config = dict(
    n_layer=9,
    experts_per_token=2,
    moe_layers=[0, 1, 2, 3, 4, 5, 6, 7, 8],
    normalize_top_k=True,
    balance_loss=0.000201,
    qk_norm=False,
    init_std_o=0.0,
    lr=0.00224,
    beta1=0.95,
    decay_shape='linear',
    batch_tokens=[32768, 65536],
)
Below are experts of layer 5 (counted from 0) of a mixture-of-experts language model. Rows are named router (the router's row for the expert), down (a neuron's output weights, with its number) and show model dimensions 0-255. Each number is 128 + 32 x the weight over its row's rms, rounded and kept within 0 to 255. Numbers have three digits each.
Before each expert's rows: a language model's description of what the expert responds to. This comes from a sample of Wikipedia text that the model never trained on.

# expert 28
Description: Mid-word consonant pieces. Inner word pieces like h, k, ig, ik, ak in foreign and compound words, e.g. Marigold, overshoe, left-hander.
router:074117082077098141155118134111111100115129059157184193120158117121148103187167098172154130133153097133126140127147126075146062163126118093127166162141133037183160120117053100152089140137153129172133164117111132106165068142143108122091085133192112098089134131130147156141083103111129097095104161167162060119152129120113165144069153138144133143054129124164110182097142151153139107066135141115117086206120132128136122053133110100141111084087104081139099118168113139097091092155120077132130118054064127130185174097164128153070112075184129148135163124086131150146125105161165095171079089113149116114168110105148168156123205117139086120130072138124163148103099109122089146162075126170174092186103141104176161075114118067164089128134147169150114139112132080140102120097118131
down0:117133162142154103153097123144176165136107160129179151171092091182179173157097173131141068072183128115087148084115077113111106139111032080114130152072072090122118107124119123103115147107169114160142134139113152153133125189126099106105134130081215166087173171129113155126167181114098142099110134123092114101074097087094162113107079161088170101135123153118129099110142095104138114073125157112085172114193133111124082119118117135196114156123189123145173141202102098132164094127169133140100161137178149109068132094102141080105087126079167119120093137181088175172180133151129118091072204079112151107110156128134109100166107108152147148173148100123091157114104164122118149107199161079192176148171150118132132135122125153195102157151075158140106116185113100117157109132105101

# expert 0
Description: Foreign name word-endings. Vowel-heavy final pieces of non-English names (ó, ie, la, ij) plus commas ending a clause, e.g. Sikló, Rahtla, Moulijn.
router:135176133137130141092077188177142122154152115119112120126210099139133068127074206122139169165140155102070076181167200201085150142123120103166090115136179127153061106153056115125130142079121133099147124142114108106127043182144110093115161121094122140154106148114199087098175100113091086110136081132185116082123081113160089114161123158155143131184136081161102126090106183213128153124119105131191182073108153165103154152105117149115102126145134188156114134108089090131178153138127090122081106174147147141175157103132135134151169131135133105085122141136114082114184141187106115099127136142148109118100117128158177123159114099158153176092109136062202125059112111171161107156118096114117116125102126175132147116112129168099088114113103117114160097135132104102190118110073136
down1:151127094134114116128131178083118096118179108130125148152162138165133147167066114141146191156163124106146155172088124186116115147077113137184119155150123176092096105132154124142142172129125137134105134134112099082191131153108143114094163107109063130146107146113162114172109178148096103137085124189078125155107152121098134161179144124115171105119127162092152056150096149095133126093151118143148178134056128086143191147133151138108066154128127109128132087159113165094123151050083110131121114059110183132122101054121178153118098145141230074105102162125161195106071126152108113164156060116143070105133140100155147170095082140141108136172182144191208117148169114110166104115166086123130124117095101147120128125108184118158123150125102119148141146201162195183175118165186103

# expert 22
Description: Structural line breaks. Newlines and leading table pipes marking layout: before section headings, list items, table rows, and after infobox labels like Born, Elevation, GF, GD.
router:164131094104118125202106111156101138085156121127121172123082106178112147136098149138129172151161179089177162115125142153096067127110164130157121137170073197139122149107168124091154081166150102181145177151147099082121143206164137155105170078144115126095083168068124101153098075154156104122122125159098082165126123108157147163110126121167122095093159083102110176105130094131102183151118125126183130065120147100122177104135135075198085168191160151095109115089139119148109119171078117100109121133105085147119110171139161084177123120152151110127131139072173136123169143172125021129126088163162114122091153078083119147141107149155085118138186176048137117187097167104138141119115162145138171121127173124140174119081142098108131136138101190083163093120142141129140167124173216
down0:080089142109101186136133124129153175072162116119149157152100105173102143083132156206179106156141094082145146102129140138158121149143161153145166087053173200125097172161130108189125107133100169175111150116118156061152095088121152083147162126116128219078096120135148176123100100076156132162111199169103146127145128178097100084121164093113079127130132154074126090143175094131093111161147130120111097126109129128100085110130107183115097109137125119157098143163144090109033147128088147136145124131073155122113124125170166134202121112185123122010080177110082161105143140097154117178081128140158116142171178150115114166149108158105112104128139104119169118140139079156097076135129121115134109089162160104127123163116140117121106115148158119191112157208117147151210140096131157

# expert 36
Description: Numbers in tables. Digits and round numbers in tables, statistics and scores, e.g. 21,050, 375 lb⋅ft, 11–5, and blank cells.
router:130181083109140139145058103164112124109090130052085050145146076087160126169131125106120204129169165117126133076147116097120105161144094128175079153136105095150121099140148105110105116089122109132115072162151178131127193110102127139129137130151129118090135162062064081117172089153157133053090101172119124097126087124159099161165084105157182136109076127192106148209187128170193178130108117148173109130170120131149144138104150124127130143143088160037132144104109172088145167142115097128090138108155103144138155176073122141148149139129117170093133165142046099134134150143108098140199079146120142110168098117117112118112161136097144134129164105149095137137085144092128084120150159108128111107148152181100190098135094166119206091108154171186123099174134199113172155161147143
down6:080136122119149151118132089170184201098087095112113088119133135121123101031133138130152137139089117109156098146114075158179097149138093064147126155100106103123127116132131095160126152130078127112083137106064147098161141157108147173156120117054154059151153136132117132138123170163102167176109160157160102146109141110143120165130151101077175187120185058030095098122128106187107116145157118102110168143147159130141133107149131138105145155152130142116096111142143168126123128113105152140092180137131161145113216127097109158131124111152114152175136086109129110119210098101131079155177138130121196104186138184131128143103154103183162151147049140177177155053120075105215113109128154140176116085095106088109143073116169176104136119092145117126108088080161187158170103120145149

# expert 35
Description: Table cell separators. Pipe characters separating table cells, especially after numbers or names, plus markdown header rows like |---|---|---|.
router:090163132092088075192113116142121070145128141116174191108105129096169099130121160105117163139121159077150111130107104114170136175116191148173074177159063163197223107083171133111189088071163122172071138060179099111124157138142139151116142129116150117237133119116078104117178108154129147168087160193120079139116104096123183130132103114157132079133117069141121167159122153092103135129122104105153130112153142095141091090114122073117090126139103140144098108133137098149091071155116155138091134136069133120115145159147124139185131140157063144131142105053124114078045124152151099159175103095160157147141071140151107132131156172157105176126112176088123166159102162098136117180100139145173135118114138124161147127129135137135149113106145049130148146153161084071114116069146149
down0:118115159081160175128190124187123170085137149066142188164168146174124089224087084141095067149130161136070150181140091128123067131147117112112157099120126134136096165180098108108146089189126092156111074102134155155136150109116105115096088179130128143136085137168175076127121078177172143137135102157187123159133122120101126183085164087164129119167163154092163163133094128101173122087100183132138084150160151154140129100178094110135078066153142090149133145171151147147093097109133092078143127089146101074110130122170144122128086109169056130134137162131135111148128102123127137104131144135154123110151095118054171124116129123118078065140117171109142138125102116138143085175127143085091080097122109109050082107091142111170083189064104148132129097173139181089106177076110172

# expert 5
Description: Numbers in tables. Number tokens in table cells, scores, dates and measurements, often after a pipe or parenthesis, such as 1, 4, 10.
router:118141146159132114149124197122088106124222108143147188156093166164147152145137111185084083111141112166138084083149119103138137098117161101113140095145140131188134124080106137120143161140183150168154160100132147116082155183160158117115164175105096133094105084121169115134166093098124139165179165125149175123104117124134208099140127111139153147158078120078133189123123067169085120109140129127126153158201146166125126157164090113078081138163119107136147125104144108104134142089139128083128129136069127133156167154168140075130109072139121188146186158131104148130207129094110086166043126117130087110085157093156170169174152175094140091088103129107191129157164154196176083151094170105113137131155099080168207160125153135068153163158140195115101132134091104108123157084097099
down2:139110113147118163090160152100103066096104080144199129091122172083124142122112072138138113130142151137165149102070175060126107131128133105095114152175118099131148148170111149161068121172142192120125160225084124124100153066100146177093126127068158076140150160126094135115187131210101176102074158131099108057159101156087159139153123069176162136083114118171176175106113160159093161120149128105161099087162163137123196163106074123073216153135110109115117154134153182105169151087123119144117128112140119103119137187125166124150120130198131134123098076158162165150111138109219097102111114171155087103136134177145135190149142166115125087147142115093178118151156119144119181132188117085154142157113131098154098156134072096095118143161113141168116153154133132153120101146135118

# expert 12
Description: Surname pieces and hyphens. Hyphens inside compound or romanized names and the surname pieces after them, e.g. Bai Xiao-Ying, Gómez-Navarro, McC, Sch, DiBenedetto.
router:150112168165195102109139063183155160147127190123166171115131085154127137176118159101113083154067089129089101122147108199114129154048111183126139059129123103077120159133176160117158062144160034137146115154189121168128172102123134091134128175115098050073129151116172097057153079088157074121117094126101122171108129158120155185079128135141156132111179121150129124141078078150147124100050091089157124135122091134078167129114089131122145117113209152098179134131182090166115095130093130162154171133151128104150104138098147108212133102087106137079177134131130128093101183093165083146126151099114172126142153131127100112135121143156125150149125129137144116128174089141089178075150108153116098129171151111129112090139174119079133138176172154117123136102117132076176127103157120
down0:142135136140114166180141131113083150184149148174164122138061147119147182143182070112182147092173153155168080147138127133175205124151056113101125122082135104128178156171133117120114105076074139107116094176120140106141092137100089169190100138112169150127132152119094170180112169145152172140159147131144153098127120131107107133112139147125103157142078104087155099115153097143130095106084154142107116156174081113132150120110141133137143105135220139125057087105127130118156108146092123095137076105139178170154120158133149214140155070119166139138161122169155130175087151181121148104072131109118095175135101113109144047092074070201153146148145144101181123091187105215085136102135177127097088133167132155145090100156153119051073086120143120163122119108165110099122179096120109

# expert 7
Description: Capitalized word-initial letters. Single capital letters or short capital pieces starting a split proper name, acronym or formula, often after a parenthesis, quote or pipe: S(uleiman), M(ersal), C_{28}.
router:100173133113176134126168160100117150131161100114058110098104066136099138138151161156101155143138082107071160130165160109110149157143154104151119116054057154148120145160112089135166115129133169150179125193155108117166126152094157125102182103114185166126115100129141079127151086162124150135154135146117119169171129145123091122150182126122168056088149107123037155135145081126155110078151111085110086073079136109162155145111137124187019128181163125128097084147108122132190106153059129189124116131146055113132106116097174164133092103113142144116126127084158079101122143144131157097122159068153109151168118104111123089135158108148144102086101078145119110087105069050173093087075129106160123155092099145152098148136132147079137130177122191162111154055118130109188125130174138
down0:126046214128136103152140163051171137127108168084106120160117163136145142076169190132147133079126140142130101158104119159083131111097117115097110127178175176128142151149154123162114108083138113120121133080115125143160076115124161152105095088130166108124144181172160076100149092121167036174092185104128151077117112151131112088173053083133134177128115066123106151154134160118193127179113154179095059094147125152138176073190129148149160063146136126109107091134066135126169130129170128102092084149176111106179137120123065154142100079101119145174102121134146114134134145161121162132105107116135203165130176138135099136152101122107123083125183094085128125128138130105121049114105138201078092113154071121132094164123071105074098154111137116084090139130124116100125076133129098

# expert 38
Description: Non-Latin scripts and byte pieces. Byte fragments of Japanese, Chinese, Arabic, Maltese and other non-Latin or accented text, plus some odd English pieces like ac, express, Digital.
router:114114155149145128159102166152107110199139065113119179107151117182125102136129130108145148093088109100109132133122130123152130142210128135166141174102151093099151151018154077132147177146180205114117140175160140104157114122043146138163124123161136135143144127123165120119157140139055100067159166170113093127108155177166168154084170148088142153132142163127142101171094162134188143200110148122122102144188124126039129134121169112057138091100104126074156088116143066154147124159172155043132165140142092095121136142135065089136135180137117151094097158166192140164115113138151112118153079082097168094137110132088068063102122096083136115170150158130113123131128134110143074146107104106093185096151160081108073161093154130107145140139135111128151120157154123177159162168125087
down0:136134124095115093109134095120094080144110136098091124149069116166151163129111142132092118064128182130131109135161093097128088105179115111131061147157147126142109140115163173141127094171116161127160131126205107174104134119196145117119133112150103147163135094059158100071097131165134147133094148117101127147160102098120126113086138158111080120151109109130093118140108084127179172158124161145093167153145117125091127127103112144073151176124166102163103183128139000164092138119120153070144108138113160105140120194114098127079201147158149168142206091108159109170164169210178162127111111156149131109150147132148112098120146136161157160161144088110158049163168135140111091126088117104209118052066140109072151113137111061193155106108076140134125134118103168103069120142141094

# expert 23
Description: Word-final pieces and commas. Final subword pieces of split words (Vix-en, W-anna, k-ings, Merch-and-ise) and the commas or function words right after a finished word or name.
router:176194040142115166142090134125140091119180132144086097111130091158142088091127126083051119116104183108123134050146116095100170121173144086169066114140196182148158135115095106123122129141086153107152091076149126128118165134139144113128129157163131208091169089096184078132132149107111169147076087125119120106143119121138181117137111107084144159143115127130159118182140139155100144194067095139082132142163139128106109137082092114161139148130197157136094170112146122092068096130141195113167146074162127182093055155145096142142165164106092185143117114156175110121105127135112123154124042151141151152113109087185131153123064106120079149114034139150164106130108117125150152122143140131200094147137120151169145124129092132148110122091136166142104102136115086178077095202136146
down0:187137114077081137136151126107164161150151074108129142127151190146088113133110145108135117175189127101152123088139118084119141103150114154091104153114167115145188122196117084136117110133122126098124122157127079096127141136134154113118178111097139107154084099140133130133081187161116088087205129121121127172145110092147140098112146078122155168163105067116128114112106204200129094104114147118169098112171137097141140094150195124101201151112111174102079113125124144083169177149158093167165133117166127193125052134068115090153089133106107090121138117164086036095148095142150146133110194111126148196079131150158116089090089160173153153108115139134070152127130151100063096187169176131156122150127182150112106113132132089167089113113100139184160182089114126069216155130102130

# expert 41
Description: Layout and infobox fields. Line breaks, table pipes, heading equals signs, decimal points and infobox field names such as Total, Density, Genre.
router:107109101060104162173142114116131047086147146129151142131109124096141134174119158138131133164171152098146096096101166177091091190117188141134119155170076178170190146121132100116193087120178165161115154125142083141128141155119136171125179126137141149144136148073136090097155104135140121119128093157130116129135097098158177123049115109181117117140154067082134127069152068175100153130116060115166122071158195110101153096148149097139135152134197152144097113102150124141117070133127136063090102138055124102102131157100126084155113167128073091167113132077170102125113099188176034168128106162127131142149103095074081148120134149141129096153161184075162149196121158127108070131083159128152157086107151156118179115125091083118129135125132129104089164190157118116159134124181152
down0:151117053135121089151139091158159202118108111122118096121085085157122104101114069135103144133117098109090154110161168145149163126163133124165118130168096121113085142163186093152140181095138148098102162096143141137138123184108145111089147106116129173095210104139215194118123120162146115186132087193155210120120151112115174104085123147149114166128157115134200123114137124121121148164194143082149123117139152099123096105122130142082146114111159115160178136046110137135169085151151113128160103190157146199104149131112111189117164104079193094120134163131138141209147186150160126142142119112124105159191092105134077129146083101044102102167141175128135128140113066148176141104125128128081129110078109149078126078112113104090105123070118151149123123184143059150153138139193147

# expert 26
Description: Surname and place endings. Final pieces of English surnames and place names, such as -ley, -ville, -ford, -ington, -son, -bury, and words like City, County, Road.
router:106112114040097102164103148156107130135131140131163142165089057117158059188161166135130146087138136100132120123155126152150144143137063127181117170140162208121122120098140150105163072107093135144135129131132066163095142115141139137127137109140086129115130155085111124131128184111180160172125144164083082141056111164131173134171092135102121187166122109060053115137136095106145114162091082141153093127133149057178120144082137126082178132124105169090131115116103164095116104140070071151102164115111101160104175133157130103135171124104065153059098162083103166151189133101129067141099084130113133152109088037107126162122178145116080086127141181118175137125106054095156107112075108186130202097098122101137139150150150128144137075142114083137099112127159099173126110135172104
down0:123128187195152149129110129180119114106107151178125085161129163173135151075141130110156098107166169122102136183111136089098134156125087139133160081084179149092095123090041165118149096133154104178118158125172157145114086104152144105118156126164125096104149112180124175112141127126115195108172116114142068149138126127159122094165140151113107093083178104190122105097124129090118123152154074124134121132144108073140092088107112145108098140098114161135108128110227123102060124150170093150108140152076141087148130111109154106193112069083090119098109148138080154077107120103144180199108043119122112157047084151158164129148155139165078162055139152139115086110091114094152080190082117159108165146151146119115154152103131106092134095167176093130117119143101050195152181113149121